config.toml
routed_scale = 2.83
balance_bias = false
head_dim = 32
init_std_qkv = 0.0564
init_std_down = 0.0
lr_mult_o = 1.69
beta1 = 0.9
grad_clip = 1.0
warmup_steps = 50
final_lr_fraction = 0.1
seq_len = 768
z_loss = 0.0001
train_tokens = 440000000
dataset = "wikipedia_en"
Below are experts of layer 8 (counted from 0) of a mixture-of-experts language model. Rows are named router (the router's row for the expert) and show model dimensions 0-191. Each number is 500 + 50 x the weight over its row's rms, rounded and kept within 0 to 999. Numbers have three digits each.
After each expert's rows: "gets" lists some tokens that make up at least twice as much of what it gets as of all text. This comes from a sample of Wikipedia text that the model never trained on. Tokens count by the router's weight.

# expert 7
router:448540511521575448509486564592466441497621525503476526384539423487494529493435551544438545515513507491543490444570584577444484514455504445571448472428500433524624496590549431514485469600497463529482475427453502512543491388515526426515525560540410526569448416477481525502455511440548506543496508385502506564550605504500557529410511459580437415555503426506443472562519571490530573576507534544526425470595488592480569468547574437543529547544465422592493477503520473456542492584501378499503495487517512563494486488468406457466507488455516458501467498587481541499493464463460473480
gets: " m", " t", " f", " s", " w", " S"

# expert 4
router:473492543488493455508429484515484504540556489487519531471453455450562516540430567488476529510440544451561541479470529458474426464475475444539512464469563520529558498561449535572477560599502503545467519562516576577535551514495550432421440557574492458489428444449528498506410570513633462472524450443457539593582536520453519451429506551466556481445575565491425440551427504571416520489552516534480487458477454552474584464636471492538570459494552453492594458581511569437487522548580456478547437541555483567443542473547444485498372496547593452500443421452496545580471470489415449406
gets: ",", " of", " to", " and", " in", " for"

# expert 6
router:507514571436502450553458567542432523466514521403473557498514485515507547450488637467504575478530461485501547382432519480500407453537495501515507491455437517460513514461385510573509446428473507489441483502521534544577464491589424535557516475570500566510452544460548499481435575416495419658539475479526524535457479580590513527526487530505519427454536505429509471538498646528415540528573471558476604453452457482501482559585408476487592465537442525478539475494505490581504509481484433519535488529495624468440437492475401476516501527466508471491485426602508482525494460510549391585
gets: "k", "w", " K", "ak", " W", "ay"

# expert 1
router:513504584410593421438377503528393459397493452517505473495483466389487463486469552421506519512501457474536498490536467479392517476511463488547513561551514488542493497537461478547369496554603404443540430443490555601523532487573502567440587514570548511426498464451513476474487514386511443546587559449404532475503499549485520560493473499495626465511462550484514428507462478437476499442604585564577456463513497434460505484557507411575502475452516447537540557557459432564521440488524499579565462553540496457501444485508467487541527515543579520509512508552520511444449467542390510531
gets: "z", "en", "i", "d", "a", "al"

# expert 2
router:512550499490488633563477479529432533479531461505518603452578449501470472504462468473589592507460480470509513451543534457388475452460518548545523489460495419505485494560590492547463510482416567461506458623597539452444453468551477485448500532521478520448474504479538515486545575395542494435503334473429546496488542584443528375430487518479602437514521480407542545517404489475460510525506499450528538477470404553540516496469480423528562509462535485632579477519527542492499494572573502459558501507568557488540508427528543535553553487528482429463488529459413494352509488450487475490
gets: " |", ";", " |\n", " re", " L", " N"

# expert 5
router:525524562524454461413510478529525567449442429489522508480452519496545472540482524558451514501516432451461498416536476497541523479432505486551586555451576501520499489513520549520489609571453483438453551440410565503478456394502577445497543450483467435551498542502543533530451502475424453529651463377491488578491550488432467481393421542514483490499540604485496440569534459496488539469522509541484490496551508512479523532487505473593521449498479473563548532561626457506522444468530458499611394589556530528506546442520477513527419494474551406613449461467404577466467441632439467459
gets: " ", "o", "-", "ro", "–", "0"

# expert 3
router:456527513450500638556499480524535348504485566605426553494447555482608476414590450427555500598571540496548507503550505478535412458530522425585492435451568436539497432520491544543510542442443484612612453467436480429476505540522458558446521524471446512551475541483538522505448529539498571520454478528462524528595470531462537545454474525497552460489549495482432519534490461437435488525445499533519489466510424511462575366473534512538509409556428489495507381522486571569539452512510460457442486539502475475485462497463473510606475458379520514488502445499442533534406489567513451440
gets: " a", " the", "-", " p", "|", ":"

# expert 0
router:520468503550528548436453488432474499493483577430587579522423489517497494557433555467434537584523402424527571478537538511447457436526506325502497552507533457540514444467493558555500502509518516534511480456613500504543450506510501474445564559497494511474470476482517478589459463495479394478529434514459482498538585533520526510506358420515502490511594515521534437534493505485480505529513548477497602465493489570469473429583558501505529487499593413435511476548492417491516505528555505413572421493547506512432472395621534501491530447513533490599347440595478482579479436578443533485
gets: "ed", "it", "s", "ing", "er", "et"